config = dict(
    num_hidden_layers=13,
    hidden_size=256,
    n_experts=96,
    experts_per_token=4,
    d_expert=96,
    d_shared_expert=128,
    hidden_act='swiglu',
    moe_layers=[1, 3, 5, 7, 9, 11],
    router_score='softmax',
    normalize_top_k=False,
    routed_scale=4.9,
    balance_loss=0.00137,
    balance_bias=True,
    router_logit_norm=2.0,
    init_std_router=0.0136,
    lr_router=0.000645,
    vocab_size=4798,
    norm='rmsnorm',
    norm_eps=1e-06,
    tie_word_embeddings=False,
    optimizer='muon_variant',
    learning_rate=0.00953,
    beta1=0.95,
    max_grad_norm=2.0,
    batch_tokens=[65536, 131072],
    max_seq_len=256,
    train_tokens=334700000,
    max_steps=4610,
    dataset='wikipedia_en',
)
Below are experts of layer 9 (counted from 0) of a mixture-of-experts language model. Rows are named router (the router's row for the expert), down (a neuron's output weights, with its number) and show model dimensions 0-255. Each number is 50 + 12 x the weight over its row's rms, rounded and kept within 0 to 99.
Before each expert's rows: "comes before" lists some tokens at least twice as common just after its tokens as in all text. This comes from a sample of Wikipedia text that the model never trained on. Tokens count by the router's weight.

# expert 34
comes before: "\n", " The", " In", " He", " It", " This"
router:47 48 51 34 56 64 37 45 50 51 53 38 54 40 77 31 52 45 28 65 55 31 56 45 36 50 57 38 59 59 62 51 73 80 63 60 44 53 43 39 62 29 49 56 54 42 51 49 55 64 52 40 56 51 59 69 61 57 60 41 56 49 60 46 43 46 48 39 64 58 71 25 34 26 55 49 32 52 51 66 68 80 35 68 66 66 65 60 17 33 49 38 52 31 64 55 48 46 62 43 55 54 54 37 51 54 54 50 47 47 68 43 66 64 25 55 46 62 46 52 52 31 56 53 16 59 43 25 64 56 56 30 43 41 72 52 51 50 36 60 36 50 32 48 41 46 46 30 35 57 32 57 50 74 49 55 43 65 30 51 66 35 50 60 62 51 41 42 53 59 44 67 64 42 60 46 72 51 48 40 39 36 43 32 55 54 75 47 46 33 56 49 59 52 61 45 61 26 69 53 63 70 36 48 28 57 68 42 43 46 40 31 39 51 27 47 37 42 57 46 33 34 58 59 59 41 55 47 62 43 61 55 53 50 78 43 54 47 51 46 56 66 41 52 46 34 54 66 50 36 70 63 60 58 47 47
down0:70 51 53 36 43 81 43 37 58 30 48 45 29 60 34 52 67 53 62 64 49 54 26 50 57 57 28 23 42 45 69 74 41 49 52 74 47 57 36 47 68 25 42 46 52 46 34 31 50 56 39 69 62 39 78 57 39 45 65 53 40 46 55 57 48 52 52 29 60 25 42 55 35 76 43 66 50 62 46 46 67 54 41 49 49 52 40 54 70 58 45 56 52 67 69 43 49 40 60 65 51 43 30 53 55 73 30 62 66 58 40 54 46 70 32 38 39 50 43 46 21 35 57 75 37 57 48 56 67 29 34 49 50 55 40 52 58 40 55 49 57 41 36 67 41 57 56 61 57 35 39 52 42 58 55 34 44 59 14 81 44 71 31 40 32 43 37 52 52 68 58 28 68 57 41 66 57 70 45 53 62 48 45 33 64 54 60 54 49 52 71 51 53 38 58 42 54 64 64 57 31 47 50 47 61 51 63 50 60 42 48 53 65 40 51 36 60 46 52 50 42 50 55 51 51 39 66 42 66 44 73 50 54 53 64 42 58 48 58 46 55 60 50 45 46 60 26 48 47 65 56 60 42 54 49 58
down1:54 62 59 47 44 80 40 38 52 42 24 48 45 52 50 36 37 34 60 60 51 46 61 54 48 51 79 60 58 50 44 37 47 50 40 56 32 57 54 49 62 67 37 69 47 59 48 41 43 59 44 33 41 61 52 46 50 34 71 41 54 68 67 79 66 47 46 55 53 71 50 52 43 56 39 48 44 73 52 71 34 59 56 49 40 71 64 44 71 55 59 58 34 33 58 52 65 50 55 42 76 48 53 62 52 49 51 48 48 76 48 54 69 35 54 50 42 66 44 46 62 34 40 41 45 62 70 55 50 69 74 32 21 37 36 43 67 39 33 35 50 28 46 47 37 42 58 60 38 33 26 53 48 62 39 45 65 40 46 65 58 47 49 27 57 14 38 46 61 35 52 53 60 44 38 46 48 43 68 50 36 56 51 70 27 57 52 39 38 26 52 35 58 62 34 38 61 52 47 32 47 34 52 49 55 55 42 46 49 34 50 40 67 58 45 65 61 40 47 62 36 43 49 44 44 50 57 51 40 47 57 43 50 49 63 37 67 47 60 14 51 46 52 31 64 38 54 49 32 47 70 68 67 45 66 46
down2:46 63 52 36 47 53 50 56 38 62 19 65 70 52 54 57 27 28 33 73 44 47 51 37 45 54 30 66 42 41 45 69 43 71 45 39 49 30 54 43 52 55 55 46 51 40 55 69 48 48 62 41 42 42 64 43 43 55 47 60 41 64 54 65 55 46 58 71 55 35 67 55 59 54 62 62 46 49 48 41 47 65 30 27 45 43 31 61 47 48 53 38 59 57 53 43 42 71 69 66 48 47 53 29 38 49 66 35 43 26 55 39 38 36 52 48 32 38 50 54 54 44 52 49 44 58 38 43 50 55 53 48 67 41 49 67 61 53 43 49 46 56 46 45 58 36 52 26 63 39 54 69 46 67 64 23 52 68 49 65 48 62 53 29 34 48 32 53 50 56 46 62 57 37 51 37 34 57 78 42 58 55 62 61 26 51 43 56 39 50 32 40 49 52 37 37 44 41 65 36 65 53 67 43 47 61 59 53 57 55 49 41 51 31 35 31 63 39 48 65 51 50 33 37 56 70 56 68 56 46 61 30 52 47 56 53 32 69 65 86 55 63 68 63 54 49 59 98 63 40 65 46 58 25 49 42
down3:48 44 48 51 49 55 72 52 42 57 52 34 78 35 68 46 72 71 47 62 36 31 49 44 40 24 53 64 46 52 23 70 48 46 57 38 59 46 38 64 69 26 62 53 46 67 61 59 45 46 49 33 40 32 81 53 30 64 38 58 45 47 40 29 48 30 52 39 41 61 48 53 63 40 44 22 44 47 57 50 48 51 45 52 49 41 61 64 41 56 60 33 30 42 57 59 57 41 63 36 41 68 54 47 64 45 54 52 41 47 47 40 53 35 34 71 43 25 38 16 55 45 27 41 49 45 39 37 30 60 52 52 39 51 48 56 77 18 42 45 36 59 61 32 61 65 46 46 46 46 51 69 42 39 77 56 51 56 68 53 41 50 54 48 47 55 56 66 63 37 48 45 35 71 54 33 56 48 47 47 52 43 60 32 43 36 63 39 55 66 55 31 45 42 51 69 44 71 42 64 57 57 47 48 48 67 50 35 44 40 30 47 37 54 60 50 42 40 67 41 47 64 38 43 59 51 37 38 78 64 33 43 54 27 61 61 46 69 55 53 60 49 46 48 50 55 35 49 61 37 37 61 58 36 59 37
down4:53 47 66 30 55 35 74 58 49 40 67 61 18 51 40 57 45 46 60 54 43 47 64 40 58 61 23 47 39 43 46 64 31 40 51 59 58 51 50 57 58 45 59 56 57 48 41 30 35 46 32 72 51 65 43 57 37 33 55 64 60 59 38 54 51 50 34 57 45 64 53 39 53 43 61 62 57 35 49 46 55 66 56 50 45 50 47 69 43 35 41 69 51 49 24 61 32 62 41 72 48 52 59 56 58 42 46 50 57 38 24 47 35 37 70 52 64 44 55 64 38 42 54 48 76 48 36 63 33 27 31 56 52 56 46 32 37 55 65 56 28 41 37 59 68 62 70 56 51 81 59 51 41 46 60 46 56 36 68 32 55 55 73 62 35 71 66 42 58 47 48 66 53 68 39 54 35 45 29 52 66 48 63 64 64 57 41 46 53 49 54 55 50 46 50 41 53 48 58 43 67 20 52 65 47 33 43 37 61 63 74 82 48 54 46 64 41 54 73 53 76 55 47 37 44 54 43 52 45 79 55 60 44 28 49 37 39 38 34 40 57 44 48 44 59 58 33 35 57 39 56 51 34 38 50 51
down5:64 46 43 66 53 71 57 44 47 46 57 44 40 38 63 53 47 66 53 69 62 45 33 68 59 39 41 48 43 25 62 51 57 50 70 46 42 34 41 61 58 58 38 37 40 77 41 61 38 60 46 22 37 43 50 45 48 59 37 72 70 60 60 41 49 50 44 49 53 41 62 54 42 52 62 64 45 59 40 42 27 52 49 50 26 62 36 66 51 48 48 52 60 66 62 81 48 37 35 60 71 52 39 53 70 47 53 46 49 67 65 64 60 63 31 48 65 34 43 51 73 40 42 52 45 46 46 58 46 45 47 65 39 60 65 77 80 52 46 62 41 43 54 62 52 59 48 51 50 56 40 39 57 62 16 46 56 45 66 42 47 61 53 45 64 62 22 49 42 51 30 61 54 48 43 41 38 46 61 61 52 57 44 53 47 66 43 58 36 29 37 40 52 34 47 61 70 54 51 57 55 49 35 34 77 54 59 30 43 61 59 36 21 55 31 46 41 55 63 31 61 68 60 66 41 39 50 46 60 39 39 40 59 50 33 44 76 57 39 45 68 67 44 48 52 47 65 52 22 64 51 64 43 68 65 63
down6:61 61 58 52 46 53 44 47 46 48 52 70 50 51 75 51 60 77 63 62 57 46 54 47 75 29 39 37 37 47 44 56 64 51 53 66 63 52 53 50 49 27 43 52 32 32 44 56 51 49 48 40 41 55 18 61 47 57 52 40 51 54 61 40 40 53 64 61 45 40 53 57 48 59 61 44 65 58 36 73 42 33 40 44 50 57 30 36 39 46 33 49 46 52 62 52 38 47 68 52 26 68 41 58 62 58 77 57 62 57 58 51 50 39 54 44 66 46 55 55 56 56 56 30 21 51 58 62 20 55 55 27 64 68 53 49 56 39 58 25 34 55 35 52 38 47 48 45 49 30 24 44 48 53 24 19 49 14 36 58 27 64 40 61 64 28 59 40 71 51 52 34 61 39 48 50 45 39 43 35 55 35 62 57 44 57 50 45 65 53 52 45 47 35 60 49 42 41 42 54 49 24 44 39 59 50 61 34 52 50 67 70 57 45 30 64 52 76 56 58 34 27 68 57 53 55 43 46 62 55 38 61 58 35 45 40 55 27 48 56 73 46 54 59 71 51 34 48 70 43 45 54 46 53 58 52
down7:44 70 28 56 48 55 35 56 51 78 60 42 45 61 60 45 51 27 71 58 35 59 41 52 50 59 58 33 26 47 36 28 38 59 60 25 37 46 55 40 44 40 36 56 52 28 69 54 59 59 54 59 52 40 42 45 33 75 52 57 75 44 45 70 38 52 53 61 60 53 40 43 47 50 72 46 58 47 46 57 50 36 53 50 46 24 50 31 75 36 38 28 37 59 43 53 45 35 38 33 61 36 49 23 61 41 46 63 61 69 56 51 66 61 59 70 62 49 72 60 52 37 55 43 53 68 43 48 58 42 39 71 53 62 45 51 55 37 40 38 36 25 50 34 71 59 39 53 43 63 37 61 34 40 54 60 70 55 56 55 63 65 48 43 37 71 46 38 68 50 66 36 63 40 51 56 54 43 54 27 43 58 64 47 45 34 49 56 50 65 70 42 46 51 60 45 50 50 67 65 64 64 47 66 57 44 52 39 44 62 47 58 29 40 55 52 54 56 63 64 51 22 77 48 74 75 50 37 52 66 58 59 61 56 32 39 41 64 50 68 69 55 50 44 49 43 64 37 46 37 48 51 44 56 51 61
down8:35 42 36 40 39 66 50 56 51 40 44 44 30 57 45 46 23 50 51 54 36 30 36 58 52 64 65 57 63 71 33 32 55 28 65 63 35 48 46 44 54 53 57 62 48 31 54 51 39 56 53 33 21 53 48 55 36 37 68 59 56 61 49 46 59 56 43 41 47 62 61 45 56 31 67 49 72 59 47 31 49 58 60 66 43 34 50 70 44 59 31 55 29 45 41 41 29 39 57 57 44 39 29 51 61 28 56 39 44 41 50 46 42 40 58 40 52 46 48 38 50 74 50 57 42 67 62 46 40 71 56 47 54 42 30 50 58 67 52 57 34 27 50 75 25 45 68 52 49 55 35 29 54 71 57 54 48 57 54 59 63 49 26 45 51 51 25 47 51 35 48 39 70 65 57 45 34 40 46 34 62 48 59 65 50 68 20 44 71 46 40 54 69 53 62 52 59 70 51 23 47 54 43 40 48 55 52 31 76 42 50 48 49 60 54 59 52 56 34 57 52 52 54 66 47 37 67 60 47 67 35 28 52 45 34 58 37 42 42 45 64 42 64 50 64 64 56 69 74 27 47 54 48 43 63 33
down9:62 32 48 50 54 35 53 55 55 40 52 47 44 50 52 76 54 78 67 58 46 48 30 66 58 42 42 55 63 60 48 54 16 44 61 55 45 66 57 48 64 44 45 68 51 51 66 62 48 40 50 55 58 40 40 66 36 34 49 58 40 57 42 46 66 44 45 55 42 53 27 51 57 43 45 56 77 33 43 56 48 27 43 38 58 59 47 35 54 33 36 35 59 32 54 38 63 56 49 52 48 58 67 62 48 44 52 26 61 04 38 25 63 39 42 71 37 67 39 69 37 50 48 57 40 54 43 74 37 43 46 45 62 78 39 47 45 46 68 59 36 41 60 47 55 40 51 56 59 24 56 51 49 49 49 67 47 52 61 46 54 52 60 58 58 30 57 48 67 50 59 50 44 53 55 60 49 28 48 76 42 23 71 58 42 57 56 52 47 38 40 47 43 50 62 40 59 50 81 40 66 37 58 61 51 56 63 37 50 64 64 47 66 44 77 48 58 60 47 44 65 47 42 42 43 32 63 29 31 41 62 34 55 61 39 33 44 54 50 47 36 59 70 60 52 51 52 56 35 76 72 37 57 53 64 56
down10:55 49 46 45 52 29 67 44 35 42 45 43 51 45 74 52 60 37 37 43 62 41 57 58 48 35 28 63 59 51 41 49 43 43 57 56 68 37 56 45 73 33 42 73 74 44 50 33 67 56 25 52 46 46 47 45 70 50 44 50 54 42 31 68 68 53 34 56 33 53 27 42 61 59 69 70 38 49 56 46 41 53 42 43 64 67 55 56 34 53 31 53 64 55 58 81 41 44 35 24 70 64 54 46 37 41 59 63 55 41 49 58 51 40 55 46 51 57 62 30 75 46 27 56 48 45 58 58 62 72 44 56 55 50 40 51 74 49 40 51 24 46 55 52 42 42 53 34 40 31 32 56 50 48 54 52 52 39 43 41 36 42 42 49 56 60 35 34 43 60 83 26 47 61 67 45 33 64 52 67 50 55 54 55 51 50 34 41 39 65 40 63 54 63 35 39 43 61 61 69 63 35 80 42 45 39 61 33 40 41 61 35 31 73 44 53 70 55 59 48 54 31 57 60 60 34 49 36 53 61 47 39 52 28 68 48 53 51 32 56 57 48 58 38 68 67 57 51 49 53 63 41 42 36 33 64
down11:71 33 44 40 56 55 50 51 42 48 48 52 46 34 50 56 57 51 58 40 61 45 35 27 49 45 57 47 58 56 54 40 60 34 50 50 62 38 53 75 45 71 69 39 48 26 58 58 53 51 55 51 54 48 33 36 34 41 46 64 68 32 32 42 54 44 47 57 60 58 57 42 61 53 92 61 54 47 64 25 53 42 34 48 52 37 39 36 57 54 75 39 32 48 54 65 41 32 59 64 47 46 49 40 53 56 50 62 32 35 46 71 66 46 41 51 54 33 41 56 47 55 71 66 57 54 51 43 67 67 58 33 39 43 60 57 55 50 31 62 62 39 47 60 29 40 35 49 38 45 41 30 48 39 51 69 45 34 54 53 63 29 37 50 37 67 70 42 41 57 44 41 48 33 47 40 25 45 40 45 31 47 59 37 67 49 49 37 48 26 64 33 72 64 63 32 61 48 38 34 47 25 23 21 40 63 41 70 32 53 40 51 51 47 54 57 33 47 56 59 53 44 55 65 65 67 57 46 52 56 51 38 59 48 47 45 55 52 23 57 56 15 63 37 50 34 65 61 54 45 48 36 55 47 69 45